config.yaml
num_hidden_layers: 8
router_score: "softmax"
lr_router: 0.00404
rope_theta: 10000.0
tie_word_embeddings: false
init_std_up: 0.0662
optimizer: "soap_variant"
beta1: 0.95
beta2: 0.95
weight_decay: 0.033
schedule: "cos"
final_lr_fraction: 0.0
max_seq_len: 1024
train_tokens: 190900000
dataset: "wikipedia_en"
Below are experts of layer 5 (counted from 0) of a mixture-of-experts language model. Rows are named router (the router's row for the expert), gate (a neuron's input weights, with its number), up (a neuron's input weights, with its number), down (a neuron's output weights, with its number) and show model dimensions 0-95. Each number is 50 + 12 x the weight over its row's rms, rounded and kept within 0 to 99.
After each expert's rows: a language model's description of what the expert responds to. This comes from a sample of Wikipedia text that the model never trained on.

# expert 42
router:36 56 37 60 26 53 57 47 65 56 53 34 68 62 55 25 50 56 63 45 58 45 56 65 55 49 28 48 64 64 33 54 56 57 49 66 59 58 39 69 61 37 54 29 53 58 57 63 70 49 62 26 47 58 55 51 58 50 48 37 46 46 52 50 65 51 53 46 60 23 45 29 62 63 63 28 57 60 57 32 29 43 56 47 49 48 46 35 35 57 42 69 29 63 58 26
gate0:53 60 69 50 60 41 46 46 44 61 51 51 35 49 32 51 61 59 54 81 50 59 41 24 53 48 56 54 36 56 49 47 59 45 40 66 41 46 58 39 39 34 53 39 50 40 56 70 50 51 31 38 61 53 58 18 46 69 33 58 46 31 40 45 61 36 61 57 42 30 61 68 56 71 83 45 58 27 47 49 47 64 41 65 47 29 44 47 50 51 70 59 43 50 65 60
up0:63 53 39 63 48 53 55 42 49 37 46 62 80 51 25 41 56 30 23 49 61 31 60 30 45 55 64 44 40 66 52 58 54 54 40 71 58 31 34 46 53 55 51 70 37 54 55 50 38 46 78 46 48 51 54 71 55 37 54 59 44 44 53 56 52 37 65 45 42 73 37 48 48 45 52 48 51 50 46 52 49 27 58 28 33 29 67 48 56 45 59 69 55 69 74 47
down0:58 64 29 68 47 38 37 46 60 36 35 55 45 58 47 49 37 56 31 56 56 53 63 38 61 44 74 58 37 59 65 65 59 39 37 38 46 52 54 38 31 46 57 53 42 34 31 51 62 67 58 58 34 43 63 52 56 50 55 71 45 33 67 56 35 50 29 52 28 50 35 48 45 29 31 53 61 33 69 49 69 50 49 37 53 57 54 62 53 37 67 38 55 79 54 39
What it handles: Digits in tables. Single digits inside numeric table cells, like sports standings, election results and asteroid data, e.g. 0, 7, 4.

# expert 22
router:43 40 49 63 32 46 62 60 51 57 58 36 58 65 43 37 39 42 66 38 37 35 63 63 46 43 44 63 59 58 45 60 55 38 52 61 53 55 32 38 64 40 58 38 65 53 30 34 69 64 49 26 50 60 54 69 53 49 52 44 54 26 33 47 72 67 44 31 58 27 54 53 67 57 48 52 65 63 46 39 37 46 43 76 34 53 68 38 41 50 48 69 39 51 72 45
gate0:30 58 68 49 48 44 68 33 52 44 54 55 40 38 17 62 51 45 67 56 60 52 59 70 37 53 49 56 60 52 60 53 48 53 40 51 32 40 56 59 39 74 44 32 59 50 60 71 52 57 28 50 29 38 53 42 48 58 33 57 39 52 12 58 50 45 39 36 59 50 45 59 49 57 55 65 48 32 46 44 80 31 43 65 50 30 41 58 55 54 37 57 55 40 61 42
up0:36 49 54 60 33 50 50 55 51 41 72 41 41 46 49 58 25 50 49 56 63 68 57 54 47 43 67 27 35 51 35 42 49 43 54 35 45 50 33 70 43 45 73 39 56 64 62 47 26 63 31 47 34 47 78 43 46 66 39 52 41 48 74 45 42 39 57 69 39 48 51 67 40 45 53 56 48 39 40 39 53 32 60 65 37 54 66 47 24 42 29 64 54 33 52 40
down0:36 52 34 59 49 70 49 65 72 18 49 39 54 74 58 53 66 50 46 52 39 68 67 45 43 39 43 60 51 75 46 54 59 61 44 30 54 43 40 69 50 29 43 71 40 46 48 47 46 45 51 53 58 57 47 35 61 33 53 49 51 50 40 60 34 58 45 57 44 45 54 49 42 72 74 39 57 44 48 55 62 34 48 43 60 53 45 41 41 61 55 27 68 68 64 83
What it handles: Verb and noun stems. Stems of common verbs and nouns later taking suffixes like -ing or -ed, such as turns, positioning, ignored, segment, focusing.

# expert 38
router:39 39 42 58 49 44 55 61 57 45 54 27 44 45 46 28 20 43 56 40 66 47 36 51 42 51 42 32 66 59 32 37 41 63 72 62 60 40 33 63 67 45 63 50 56 49 40 54 72 43 52 30 32 54 41 40 58 42 48 58 52 30 63 71 62 43 45 47 74 36 64 36 52 53 36 54 56 47 49 56 39 36 44 50 46 59 49 66 44 31 28 67 25 62 53 53
gate0:30 48 49 33 51 67 49 42 47 38 46 33 54 49 60 26 46 41 43 34 68 50 45 42 45 35 52 45 36 47 54 56 56 39 80 65 64 59 45 81 52 67 71 69 46 70 50 56 60 54 42 60 38 64 37 50 39 24 43 54 52 45 50 67 45 62 78 42 42 61 43 51 49 46 51 38 71 36 43 56 71 52 62 55 41 43 49 40 61 44 56 70 34 59 56 67
up0:47 50 54 58 51 74 45 61 53 55 66 40 66 59 46 60 26 23 61 42 67 42 59 39 61 57 41 43 55 54 52 37 67 56 61 42 47 55 45 53 44 59 44 49 31 51 43 49 36 33 48 41 44 58 28 52 48 37 57 80 51 35 60 59 43 53 62 56 61 39 65 53 68 13 36 29 50 52 47 54 28 48 43 24 72 51 49 52 63 44 56 54 50 70 41 66
down0:62 60 39 47 46 36 54 36 46 45 45 71 55 39 50 55 60 67 72 60 39 55 60 56 48 45 63 62 41 49 92 48 55 59 28 62 26 47 37 46 65 47 41 61 48 50 56 48 36 39 69 53 55 42 76 65 58 52 48 45 54 50 49 37 58 47 19 42 54 52 27 40 53 74 60 40 46 36 45 38 64 76 47 73 47 59 55 44 48 62 47 40 41 41 57 49
What it handles: Non-English name syllables. Inner syllables of Asian, Slavic, Arabic and other foreign names, often with diacritics, like anth in Thiruvananthapuram, uch in Fukuchi, ull in Abdullah.

# expert 12
router:42 35 43 51 46 59 70 57 48 61 58 35 39 62 64 49 37 57 81 36 65 48 51 59 34 36 40 48 65 80 42 40 45 61 61 68 61 43 34 53 58 72 46 39 69 59 46 37 62 67 70 49 27 46 61 65 69 46 54 29 57 49 43 47 61 33 58 36 68 36 57 54 70 53 56 40 41 62 54 43 46 47 42 58 46 36 52 39 42 49 48 71 52 53 32 55
gate0:55 70 47 43 76 50 47 61 46 31 53 51 51 63 28 33 50 51 55 54 34 39 34 42 59 60 38 78 48 39 41 48 66 41 73 55 57 55 47 55 47 40 77 44 48 51 42 28 36 37 55 36 48 43 49 50 48 47 62 62 35 56 36 60 51 36 44 67 48 48 45 61 43 69 33 49 38 64 55 71 52 33 53 32 51 44 37 70 22 37 35 32 65 45 48 51
up0:56 47 34 66 42 57 41 57 62 63 52 46 52 52 25 34 57 37 50 36 50 58 60 64 41 43 41 37 47 70 44 46 23 34 56 51 49 60 24 55 41 34 66 68 81 57 60 56 40 37 32 46 39 49 41 47 52 28 67 41 58 39 43 59 47 36 68 61 60 46 46 41 47 38 41 46 28 63 51 37 27 61 40 44 36 62 54 71 55 48 56 50 42 69 62 40
down0:58 48 26 58 44 51 43 61 63 37 38 45 48 51 44 59 42 63 26 50 40 47 47 34 55 47 44 63 44 43 64 46 65 46 54 59 30 32 61 57 45 24 67 52 35 36 43 65 47 13 39 32 43 37 43 51 53 44 54 31 53 49 48 42 64 28 60 27 31 32 38 68 64 41 55 50 28 43 65 50 49 44 26 41 49 54 50 48 43 58 53 48 39 57 37 65
What it handles: Word-final subword pieces. Second pieces ending words split after a capital or consonant, such as ase in Pease, ave in Cavez, usion in Fusion.

# expert 30
router:41 38 48 55 41 26 48 64 67 69 54 48 50 56 53 28 45 36 52 39 40 46 44 81 32 49 33 69 70 81 44 53 54 56 47 60 77 51 50 57 47 65 37 47 40 60 39 60 51 66 46 44 26 48 58 60 48 56 60 32 61 46 35 47 64 40 43 34 55 46 74 33 61 58 54 35 48 75 51 44 39 52 44 48 39 52 42 33 57 42 54 68 39 53 37 45
gate0:59 65 48 49 34 50 45 52 50 51 46 39 56 45 60 64 30 67 62 51 42 53 42 58 46 60 55 59 36 50 34 53 39 35 55 45 41 61 46 33 49 41 34 55 49 57 37 59 36 41 27 41 39 46 50 61 62 36 42 70 82 41 47 67 23 64 51 60 23 71 39 78 55 51 39 48 40 57 24 43 55 59 34 43 34 59 38 31 44 51 54 37 48 45 70 57
up0:69 45 60 53 52 77 66 46 40 56 48 49 29 43 36 63 60 62 52 56 38 65 23 40 46 44 44 60 48 39 48 49 44 54 53 53 44 71 64 58 51 29 50 58 42 63 50 36 53 57 49 60 61 68 38 67 49 36 59 59 44 30 44 74 75 47 52 54 49 43 53 44 42 47 09 40 38 73 38 55 41 49 57 48 56 29 60 65 35 49 38 48 47 64 65 65
down0:69 51 53 52 53 55 53 60 38 47 43 86 66 38 45 56 57 53 46 44 61 69 43 29 54 40 48 52 53 59 43 49 54 58 11 54 40 43 43 61 52 44 28 57 54 57 55 59 39 52 59 37 58 48 54 79 55 52 79 35 59 46 38 23 35 39 58 41 65 50 61 76 52 41 45 65 64 27 63 44 45 67 50 42 59 47 38 55 41 45 65 53 42 41 62 54
What it handles: Noun suffix pieces. Word-ending suffix pieces forming nouns, such as ation, ance, ification, ing, ure, in resonance, legend, construction, splendour.

# expert 0
router:53 61 43 38 43 46 16 41 54 46 34 46 65 51 61 43 38 58 20 57 74 40 36 69 33 56 59 46 62 51 49 53 40 57 57 58 37 55 52 43 44 43 47 62 37 62 67 42 43 40 60 48 40 62 27 57 71 59 47 27 54 38 54 47 42 41 55 30 24 50 58 45 55 50 56 46 67 66 43 72 46 42 48 30 61 39 69 62 56 41 64 55 28 65 48 41
gate0:61 65 51 31 61 41 49 72 51 60 25 39 64 48 71 62 60 45 57 53 44 35 39 39 49 35 59 53 48 57 66 62 65 56 56 69 50 58 45 55 60 62 62 50 25 54 56 59 42 58 51 47 44 31 72 50 28 50 34 49 44 66 45 35 54 74 58 26 56 59 59 55 59 61 56 55 57 58 49 50 39 59 51 39 59 33 59 46 43 60 46 90 43 52 55 26
up0:44 64 33 40 49 45 58 66 70 50 46 41 37 32 76 57 48 37 46 26 49 36 61 45 41 50 68 61 48 51 69 48 47 44 56 51 53 51 61 51 55 59 33 57 47 50 64 72 41 45 59 57 36 30 41 58 39 65 34 59 63 37 34 29 48 15 41 64 47 33 68 52 60 45 41 30 45 31 44 38 27 61 60 63 32 51 42 52 52 63 47 60 49 51 62 49
down0:56 41 37 46 64 60 48 67 76 64 34 40 62 50 57 49 54 44 30 56 63 45 61 53 58 50 42 66 61 50 69 54 39 68 52 67 56 52 43 51 57 35 49 44 55 43 34 70 67 40 60 53 72 84 67 47 47 45 35 61 54 49 51 22 61 77 53 47 36 50 27 40 45 44 48 70 58 51 45 55 57 37 56 39 74 43 57 46 37 61 56 67 43 68 54 62
What it handles: Table and infobox separators. Pipe cells and colons after field labels in election tables and infoboxes, e.g. Majority |, Complement:, Final result:.

# expert 31
router:46 42 41 52 37 49 62 48 40 64 60 46 57 55 51 32 32 39 64 47 74 54 50 57 35 43 37 38 60 78 43 37 36 83 59 50 58 40 53 64 52 52 40 40 61 71 33 62 64 68 69 58 28 48 55 56 53 71 68 45 54 30 58 72 51 33 35 44 62 37 68 39 57 56 44 46 65 63 52 33 48 60 46 55 50 41 36 55 53 36 42 67 44 59 49 38
gate0:70 51 37 44 53 34 64 22 27 58 26 63 72 43 70 41 43 52 46 52 74 58 76 72 56 59 44 60 41 45 43 40 38 42 54 44 57 44 48 53 33 42 44 59 64 59 54 53 47 53 61 51 42 47 52 47 45 57 54 75 26 68 75 45 52 34 50 21 28 56 51 54 45 56 50 49 44 62 63 40 56 55 55 68 52 57 58 52 55 59 58 65 43 53 68 66
up0:25 58 64 36 56 53 50 62 38 49 44 59 45 52 40 52 55 45 63 41 53 25 47 37 59 39 43 37 67 25 69 34 47 28 53 39 64 60 32 64 27 47 69 51 49 62 52 28 34 41 43 62 48 67 70 30 74 51 61 59 50 53 57 66 60 44 64 46 70 55 30 48 54 47 47 45 33 50 53 62 64 39 39 48 63 46 58 44 47 33 47 43 37 35 42 60
down0:67 51 31 62 55 40 54 58 31 41 51 50 44 44 44 47 48 41 61 47 70 47 48 41 53 58 68 32 69 56 75 60 49 64 40 50 64 50 37 31 46 61 34 62 62 50 37 49 50 59 74 38 49 47 33 65 43 67 39 48 13 62 32 67 48 42 38 47 46 42 51 76 46 38 49 56 54 44 58 52 25 56 58 45 38 59 59 68 28 47 40 56 53 69 67 57
What it handles: Word-final suffixes. Final suffix pieces of names and terms, such as -son, -idae, -inus, plural -s and anatomical endings like hypothal-amus, common in species lists.

# expert 26
router:73 58 54 47 62 49 33 62 64 35 50 51 71 54 50 65 57 35 62 50 78 66 48 47 58 34 36 41 52 51 38 48 67 61 35 57 49 62 62 49 56 37 68 52 62 71 34 56 32 37 34 30 36 65 59 60 49 50 70 37 47 56 33 53 55 54 49 49 43 66 45 38 38 36 36 66 38 57 64 46 46 29 33 63 66 52 51 42 37 54 69 45 70 67 49 58
gate0:51 60 44 47 47 41 56 44 48 49 51 58 37 68 77 58 42 43 57 47 20 37 59 56 35 50 48 76 64 42 64 58 38 46 46 48 26 52 71 30 47 37 30 40 43 48 46 66 49 69 49 64 47 35 92 56 57 57 39 57 43 57 42 47 56 51 55 54 42 58 43 40 33 66 39 37 70 58 68 55 58 62 43 55 61 53 55 50 51 69 59 35 62 46 63 67
up0:51 58 43 36 31 42 61 52 45 53 55 59 31 56 49 60 47 37 47 67 44 45 56 55 44 41 58 54 64 52 65 56 43 77 56 35 50 35 44 56 37 54 41 50 48 72 49 33 37 39 42 64 42 60 60 45 69 57 66 55 57 42 25 39 44 51 42 23 52 62 60 40 39 57 36 35 53 75 25 58 56 63 43 52 49 55 36 31 46 27 53 40 52 09 53 55
down0:56 37 61 57 51 51 60 79 41 73 58 57 57 71 53 56 62 51 71 43 59 40 42 56 54 41 54 38 44 69 49 52 44 78 64 47 58 70 44 39 59 53 39 60 46 46 69 24 29 52 47 44 40 60 60 47 55 40 51 62 30 56 48 60 33 35 52 32 41 60 47 39 59 41 53 59 43 71 38 61 76 60 40 74 47 47 64 63 63 45 39 32 58 37 38 58
What it handles: Year and date digits. Leading digits of years and dates, mainly the 2 and 0 of 20xx in census, sports and chronology tables, as in 2011, 2021.

# expert 50
router:50 34 47 57 31 43 72 71 46 67 65 36 41 50 50 33 45 63 65 47 46 42 38 54 30 63 45 34 74 69 34 40 38 50 77 40 42 50 43 65 54 41 65 28 64 42 54 42 63 56 54 50 37 70 35 33 57 45 48 35 57 31 46 56 54 25 43 52 66 26 56 32 45 42 54 45 59 49 42 44 38 33 61 61 46 47 41 45 60 43 40 68 42 43 49 48
gate0:68 61 54 78 54 47 50 42 46 70 32 53 71 57 64 48 51 47 25 73 40 58 52 38 40 55 54 44 27 36 36 58 37 48 66 49 42 35 57 37 51 59 59 49 46 31 59 77 51 44 55 65 43 33 65 37 65 71 60 40 63 42 61 39 56 63 45 50 67 42 47 54 38 57 40 53 39 42 48 41 39 70 67 55 33 59 48 42 69 41 36 50 62 58 72 39
up0:63 38 57 71 36 65 46 65 34 53 36 57 62 31 49 71 42 36 62 76 53 35 55 40 56 68 41 52 41 54 47 39 54 70 29 35 67 49 65 49 42 50 37 48 54 29 45 57 44 52 54 35 52 53 36 44 47 54 64 48 51 45 30 83 49 59 58 54 32 41 77 71 52 28 41 62 49 59 47 42 49 37 63 51 35 62 54 38 51 43 53 29 46 53 36 54
down0:54 72 43 36 60 45 60 58 44 46 65 57 55 49 70 45 44 50 70 38 58 22 47 53 57 59 56 65 36 53 35 81 63 62 47 49 53 58 41 43 42 60 54 44 88 30 52 31 48 48 51 52 69 47 50 56 40 69 64 55 26 65 58 51 59 46 35 49 44 44 50 56 45 60 45 60 45 37 70 44 62 77 53 67 46 73 60 54 48 50 36 46 52 64 67 46
What it handles: Word-final endings. Final suffix pieces closing names and words, such as is in Memphis, id in forbid, us, os, ic, ts.

# expert 45
router:41 53 43 55 45 39 55 51 57 54 32 53 36 46 58 60 73 72 58 36 34 60 49 57 36 34 27 34 59 49 40 46 64 33 47 38 45 49 43 64 62 66 58 41 72 44 52 39 55 57 55 73 41 65 35 31 71 30 26 50 58 66 28 42 49 44 71 43 63 66 53 49 44 62 46 49 43 49 45 39 35 32 44 48 64 61 42 30 30 48 46 50 64 49 60 33
gate0:42 63 41 42 42 48 47 66 54 44 51 46 33 56 33 44 69 69 56 57 58 54 59 34 50 66 55 72 46 52 25 47 60 47 55 31 60 52 54 64 35 34 69 58 25 54 51 50 46 34 61 50 78 51 53 73 47 54 40 57 50 64 57 58 57 38 53 63 61 49 33 62 33 63 51 54 48 41 59 49 46 74 65 63 54 62 42 59 50 27 52 41 42 35 28 20
up0:60 49 37 28 40 54 41 36 62 33 43 62 51 42 25 10 41 60 35 33 60 46 67 42 56 52 60 55 50 41 40 62 44 40 41 59 74 31 64 64 55 31 48 54 48 60 50 57 49 43 57 27 72 51 52 60 35 55 52 61 55 39 77 52 50 45 44 38 44 36 46 59 60 36 61 54 51 58 67 53 52 33 46 43 52 66 54 50 62 36 56 49 55 45 16 49
down0:65 58 59 54 42 43 30 45 52 20 46 14 60 43 39 43 55 13 46 50 44 25 56 22 47 48 70 60 57 58 58 53 44 45 66 59 61 55 52 32 47 54 50 43 55 46 25 43 55 46 33 40 49 49 65 55 51 55 42 30 34 48 40 48 54 49 30 52 62 67 55 59 53 41 61 41 40 37 49 49 37 38 48 49 51 40 45 66 33 49 69 30 35 47 45 55
What it handles: Mid-word letter pieces. Short letter pieces inside names and rare words after an initial capital letter, such as ot in Cotton, ear in Hearst.

# expert 47
router:39 44 31 54 41 44 41 57 50 54 45 47 41 50 53 40 36 49 53 65 59 71 48 58 56 35 56 51 57 68 43 32 39 55 66 67 70 55 64 60 60 53 57 32 43 69 26 54 69 64 55 34 51 76 55 38 62 66 56 67 66 30 55 68 60 38 32 57 63 33 62 45 52 50 54 60 55 39 49 64 51 52 67 50 45 48 21 52 51 32 34 66 29 55 49 65
gate0:39 33 58 78 37 41 36 61 43 58 28 41 42 40 50 70 37 61 51 17 26 57 38 51 45 42 59 75 54 41 38 40 53 43 43 38 54 51 57 28 53 43 52 52 51 43 64 50 66 26 56 61 57 35 50 59 60 59 64 60 50 36 50 30 54 54 43 42 53 55 52 42 56 49 47 63 50 67 43 42 51 41 39 48 61 62 22 45 57 46 53 49 76 59 45 19
up0:40 35 47 41 41 67 44 36 55 61 40 73 42 43 63 59 72 44 37 55 48 54 53 59 49 43 49 53 54 64 28 54 42 37 47 33 48 61 44 29 52 49 35 28 43 37 45 56 46 34 66 64 53 27 39 45 59 60 39 43 77 51 64 53 50 62 33 39 58 55 40 48 47 49 29 81 50 56 45 37 55 65 73 46 52 63 46 74 39 38 49 45 67 59 30 38
down0:53 53 47 51 42 20 56 47 34 69 51 43 70 67 50 47 44 41 64 55 47 52 46 69 53 50 48 43 39 54 34 56 41 62 72 62 40 32 65 43 61 56 31 59 44 56 61 54 58 50 73 66 27 28 60 51 49 58 34 33 54 49 70 31 55 48 44 33 65 35 51 54 53 33 49 64 59 69 37 47 75 29 53 40 42 68 44 45 58 38 62 42 60 48 38 37
What it handles: Foreign name vowels. Final vowel or syllable pieces of non-English names and places, like Sasebo, Toledo, Warrego, endings -ko, -ova, -ya.

# expert 5
router:35 40 43 50 26 31 66 66 59 70 62 32 64 57 58 44 45 46 63 46 57 39 44 57 66 68 29 55 60 63 32 57 45 64 69 50 62 46 45 60 46 36 65 30 60 47 42 45 61 35 56 47 36 40 59 57 55 42 65 60 67 61 60 52 63 40 58 29 44 35 46 46 50 74 50 39 61 65 70 41 38 37 63 46 36 58 55 34 55 63 56 35 58 58 59 26
gate0:53 79 52 43 45 55 46 45 44 54 74 31 55 38 36 57 53 47 37 62 43 55 62 83 47 50 56 34 67 42 34 51 47 56 46 20 30 55 58 52 58 34 66 76 54 58 60 48 33 59 57 61 32 45 47 37 55 60 57 43 74 54 54 42 43 46 62 54 39 47 58 36 54 57 51 49 29 49 50 56 48 32 57 35 62 60 47 39 21 47 46 60 28 48 70 51
up0:61 64 51 45 40 32 51 21 62 61 55 38 40 58 62 58 53 40 57 55 34 59 59 40 43 42 68 42 29 48 36 63 43 63 74 59 58 40 52 51 65 36 51 58 69 77 73 51 57 39 48 55 56 22 52 53 82 35 47 40 62 64 56 49 39 55 47 53 42 46 46 54 44 65 34 67 44 40 80 58 47 50 72 48 51 56 59 48 59 40 53 61 48 53 62 67
down0:67 62 34 51 53 46 40 47 56 37 64 35 51 41 48 36 21 35 50 50 48 47 51 50 44 71 73 52 49 44 45 36 54 75 59 65 51 59 52 29 64 39 56 60 66 45 64 39 45 52 45 32 54 40 33 43 46 24 50 53 58 54 35 65 43 40 80 55 52 60 51 65 63 64 64 50 38 53 71 52 33 28 51 49 57 51 33 47 41 56 55 49 30 80 60 53
What it handles: Ordinal suffixes. Ordinal endings after digits and ordinal words, as in 27th, 2nd, 18th, First, third, often before century, place or Regiment.

# expert 51
router:47 60 33 37 47 47 30 41 63 31 48 52 73 58 70 51 47 47 43 59 56 60 57 69 61 71 71 59 65 41 72 30 59 21 55 37 28 68 51 47 60 41 55 33 59 40 66 50 37 48 66 29 57 40 34 40 35 46 58 44 50 50 55 40 54 37 57 53 39 61 42 34 71 35 57 32 56 44 76 48 47 35 48 59 51 51 49 49 60 38 51 45 54 52 55 33
gate0:51 54 49 44 51 83 54 41 43 51 47 63 48 45 48 43 50 62 58 55 56 55 15 57 35 54 77 66 53 59 36 48 42 31 58 56 44 52 63 43 61 39 34 76 44 52 62 36 32 44 36 62 59 46 37 55 49 40 48 63 79 55 52 57 38 46 51 44 50 54 57 52 59 53 60 42 40 33 43 60 41 43 56 52 75 44 53 32 58 78 35 53 72 54 64 26
up0:41 45 47 21 72 48 62 54 33 55 75 49 27 65 61 53 58 63 39 53 44 43 47 70 53 48 66 71 51 25 50 47 32 64 65 41 26 44 57 43 53 49 27 47 52 49 52 38 36 44 45 34 53 38 54 47 59 68 33 36 35 52 69 51 43 54 55 38 39 62 52 47 48 50 29 26 56 41 44 63 53 39 63 82 45 46 59 35 51 43 47 46 46 63 55 47
down0:51 52 54 42 52 41 46 65 55 49 58 62 49 79 29 53 53 33 50 49 19 25 71 65 46 42 60 43 40 34 52 55 63 65 45 33 36 45 38 55 54 48 56 52 28 43 26 62 45 44 57 73 53 44 39 39 61 33 27 51 39 47 47 53 52 67 42 56 52 56 58 45 53 59 44 50 67 62 55 35 33 55 51 79 62 42 51 36 56 41 52 64 34 26 40 36
What it handles: Section and header breaks. Heading markers == and ===, paragraph breaks after sentences, and pipes inside table header rows like Team | Pld | W.

# expert 56
router:38 49 37 68 37 55 55 63 67 51 45 43 41 45 39 45 44 45 39 71 60 52 46 53 45 75 45 51 43 37 30 55 56 52 48 51 73 63 72 53 45 72 29 48 48 68 60 28 75 64 69 53 70 68 66 42 39 36 53 58 42 52 49 38 41 68 66 44 46 38 38 45 55 63 44 44 63 56 48 43 41 46 72 69 52 55 35 35 46 49 72 35 61 58 39 65
gate0:31 49 34 50 48 61 57 42 58 58 40 58 34 91 49 51 50 47 46 47 53 53 36 29 47 57 71 37 23 49 56 43 27 63 57 46 53 30 35 56 63 53 50 47 31 46 55 44 37 52 34 35 59 42 55 49 52 60 42 54 68 39 43 38 66 38 81 56 69 53 56 59 35 66 59 42 51 53 32 56 44 52 49 46 80 64 33 45 41 50 55 48 41 63 58 49
up0:40 45 61 48 28 40 41 43 46 40 74 53 53 21 53 46 48 55 43 60 58 49 46 71 32 39 46 64 43 35 47 32 48 74 42 44 48 44 47 62 65 59 59 29 55 44 65 66 58 44 49 44 44 47 42 37 38 42 66 52 50 49 61 38 48 31 26 49 53 38 58 27 61 54 46 40 51 63 64 41 65 58 50 52 32 70 30 53 60 45 62 54 73 69 38 23
down0:54 73 56 60 35 59 64 69 46 34 46 27 59 27 43 30 50 61 42 33 54 60 62 54 61 46 53 54 51 61 52 40 65 35 42 84 54 65 46 58 45 55 51 66 67 49 36 43 52 42 56 58 45 44 52 52 57 27 42 55 51 63 39 37 57 56 29 47 47 42 49 45 59 42 33 75 55 32 61 42 43 59 45 29 51 33 52 42 32 72 33 46 56 27 44 61
What it handles: Capital initial letters. Single capital letters opening names or words split after them, such as W in Wiffle, H in Hanna, B in BK Häcken.

# expert 63
router:33 58 40 53 52 44 65 56 53 40 68 37 71 58 58 48 67 42 30 64 49 36 62 65 35 55 39 62 62 56 43 72 41 55 43 56 47 42 38 62 52 61 58 53 65 41 38 49 54 64 43 49 32 68 36 72 43 30 60 53 41 52 42 60 49 44 45 31 64 45 48 53 27 55 39 51 58 70 53 58 34 38 31 79 37 57 55 45 46 59 54 49 28 24 73 59
gate0:58 63 64 52 67 56 42 36 33 37 53 43 50 66 45 53 40 61 50 72 31 74 43 48 58 35 50 58 48 41 19 45 52 62 50 40 24 41 49 49 42 39 63 60 50 50 58 72 36 61 37 54 55 39 56 57 47 55 56 32 34 62 52 51 25 40 71 60 32 59 41 65 28 46 43 64 56 42 69 63 54 56 31 58 44 40 57 38 69 72 44 47 45 54 66 47
up0:59 54 49 61 39 58 61 43 56 58 44 51 75 40 56 45 42 27 61 56 61 44 39 50 50 77 51 47 56 57 65 39 58 47 53 62 48 55 52 44 45 54 50 46 54 59 66 70 64 58 52 65 45 29 71 63 42 45 58 41 53 37 79 56 38 60 35 62 27 40 56 41 41 50 43 41 72 54 45 38 73 56 48 66 61 57 38 52 60 43 81 41 65 51 27 23
down0:68 39 40 42 25 37 36 55 38 53 32 65 52 33 51 44 38 46 52 47 36 29 44 68 43 46 62 47 40 53 29 36 60 59 62 21 53 42 59 60 44 58 30 48 36 65 55 65 52 48 42 42 35 33 46 55 31 76 50 69 44 36 67 44 76 63 49 72 36 53 55 51 43 36 51 53 35 56 46 58 58 45 50 33 44 48 29 61 50 66 65 60 46 49 41 58
What it handles: Word-initial stems. Opening word pieces after articles that begin longer words, such as dist, att, def, St, inf, often followed by suffixes.

# expert 41
router:62 52 59 67 48 52 49 39 59 41 58 35 55 54 65 36 64 37 57 50 38 60 66 65 40 47 34 45 61 41 67 37 63 45 43 60 34 65 44 59 37 36 42 35 42 48 45 34 61 73 59 44 66 33 52 57 27 65 45 43 25 60 44 62 51 55 27 64 58 51 48 31 58 63 43 45 51 59 63 32 56 59 44 71 42 25 60 42 44 63 71 42 43 71 64 45
gate0:45 41 34 57 42 55 48 17 44 61 51 52 36 60 50 56 36 45 44 41 40 53 56 38 60 39 26 42 62 51 89 47 52 19 48 53 56 60 44 67 37 31 66 31 56 71 45 54 54 54 57 44 40 44 40 48 37 48 45 48 66 63 49 46 51 35 38 53 40 41 51 51 67 67 30 63 62 64 65 52 44 48 56 36 31 48 47 44 59 29 66 48 48 60 37 71
up0:66 30 73 38 32 40 68 48 59 36 45 40 54 47 28 70 74 46 61 40 59 44 64 49 53 42 56 53 55 54 32 46 59 75 41 68 32 37 51 51 58 48 56 44 55 52 30 49 44 64 52 47 36 48 40 54 42 55 72 34 42 32 64 33 32 42 53 33 51 73 42 58 44 62 54 35 44 35 59 53 67 65 68 41 62 68 57 56 36 49 32 63 51 39 44 52
down0:36 41 55 68 74 48 43 62 51 32 58 74 52 33 41 64 34 42 26 50 37 62 41 30 43 63 59 33 42 52 58 57 49 47 59 46 60 53 47 52 58 30 55 57 39 37 69 78 53 51 41 55 52 51 43 36 56 48 38 63 67 48 47 36 55 43 68 35 41 56 58 47 28 35 58 39 61 20 33 41 58 56 50 48 54 51 22 51 63 52 69 53 37 48 65 40
What it handles: Statistics table numbers. Digits and signs in statistics tables: league standings, vote percentages, goal differences, ranks, as in +17, 1.74, 0.44%.

# expert 27
router:54 53 40 40 46 39 63 31 58 34 38 40 68 62 49 43 52 58 53 53 59 53 48 51 47 36 62 64 69 68 48 63 61 39 65 63 40 51 66 53 63 46 68 73 38 57 67 34 69 44 64 46 57 45 42 63 58 68 55 57 64 39 66 71 52 37 31 51 44 46 64 35 66 57 65 40 64 56 54 50 28 58 32 52 39 40 53 56 65 68 72 39 55 63 30 31
gate0:36 47 17 49 73 56 35 43 57 43 56 40 68 60 59 51 58 44 36 39 51 71 54 69 60 47 50 49 67 53 30 57 53 65 35 41 46 48 39 69 51 47 59 59 46 51 53 39 57 56 59 41 46 64 46 50 53 41 55 60 48 41 40 58 66 55 35 66 43 48 48 45 42 40 70 49 58 59 62 49 83 28 27 42 53 29 51 58 30 49 33 62 25 40 75 48
up0:49 38 64 67 46 45 65 61 51 62 28 45 28 83 61 45 60 50 51 56 53 66 56 45 56 49 61 41 40 38 31 30 28 65 39 52 51 46 41 35 72 54 64 36 47 48 21 48 62 44 51 59 55 40 54 44 52 41 51 32 60 30 44 51 74 61 32 48 75 51 55 59 41 68 15 58 58 33 51 41 45 54 45 46 45 56 55 53 36 60 53 60 47 48 57 50
down0:49 62 62 54 52 37 45 52 54 47 30 57 62 05 33 59 41 59 40 29 64 49 52 58 62 51 66 42 53 64 72 39 56 45 31 49 58 55 69 55 59 61 57 50 40 54 53 57 47 65 43 61 35 59 52 66 46 58 60 47 61 56 70 44 64 29 76 69 52 34 46 56 40 71 36 60 51 64 36 64 47 57 55 40 50 50 44 70 51 62 37 50 72 58 36 51
What it handles: Table cell separators. Pipe characters between table cells, especially after dashes, numbers or percentages, plus semicolons and colons ending list items.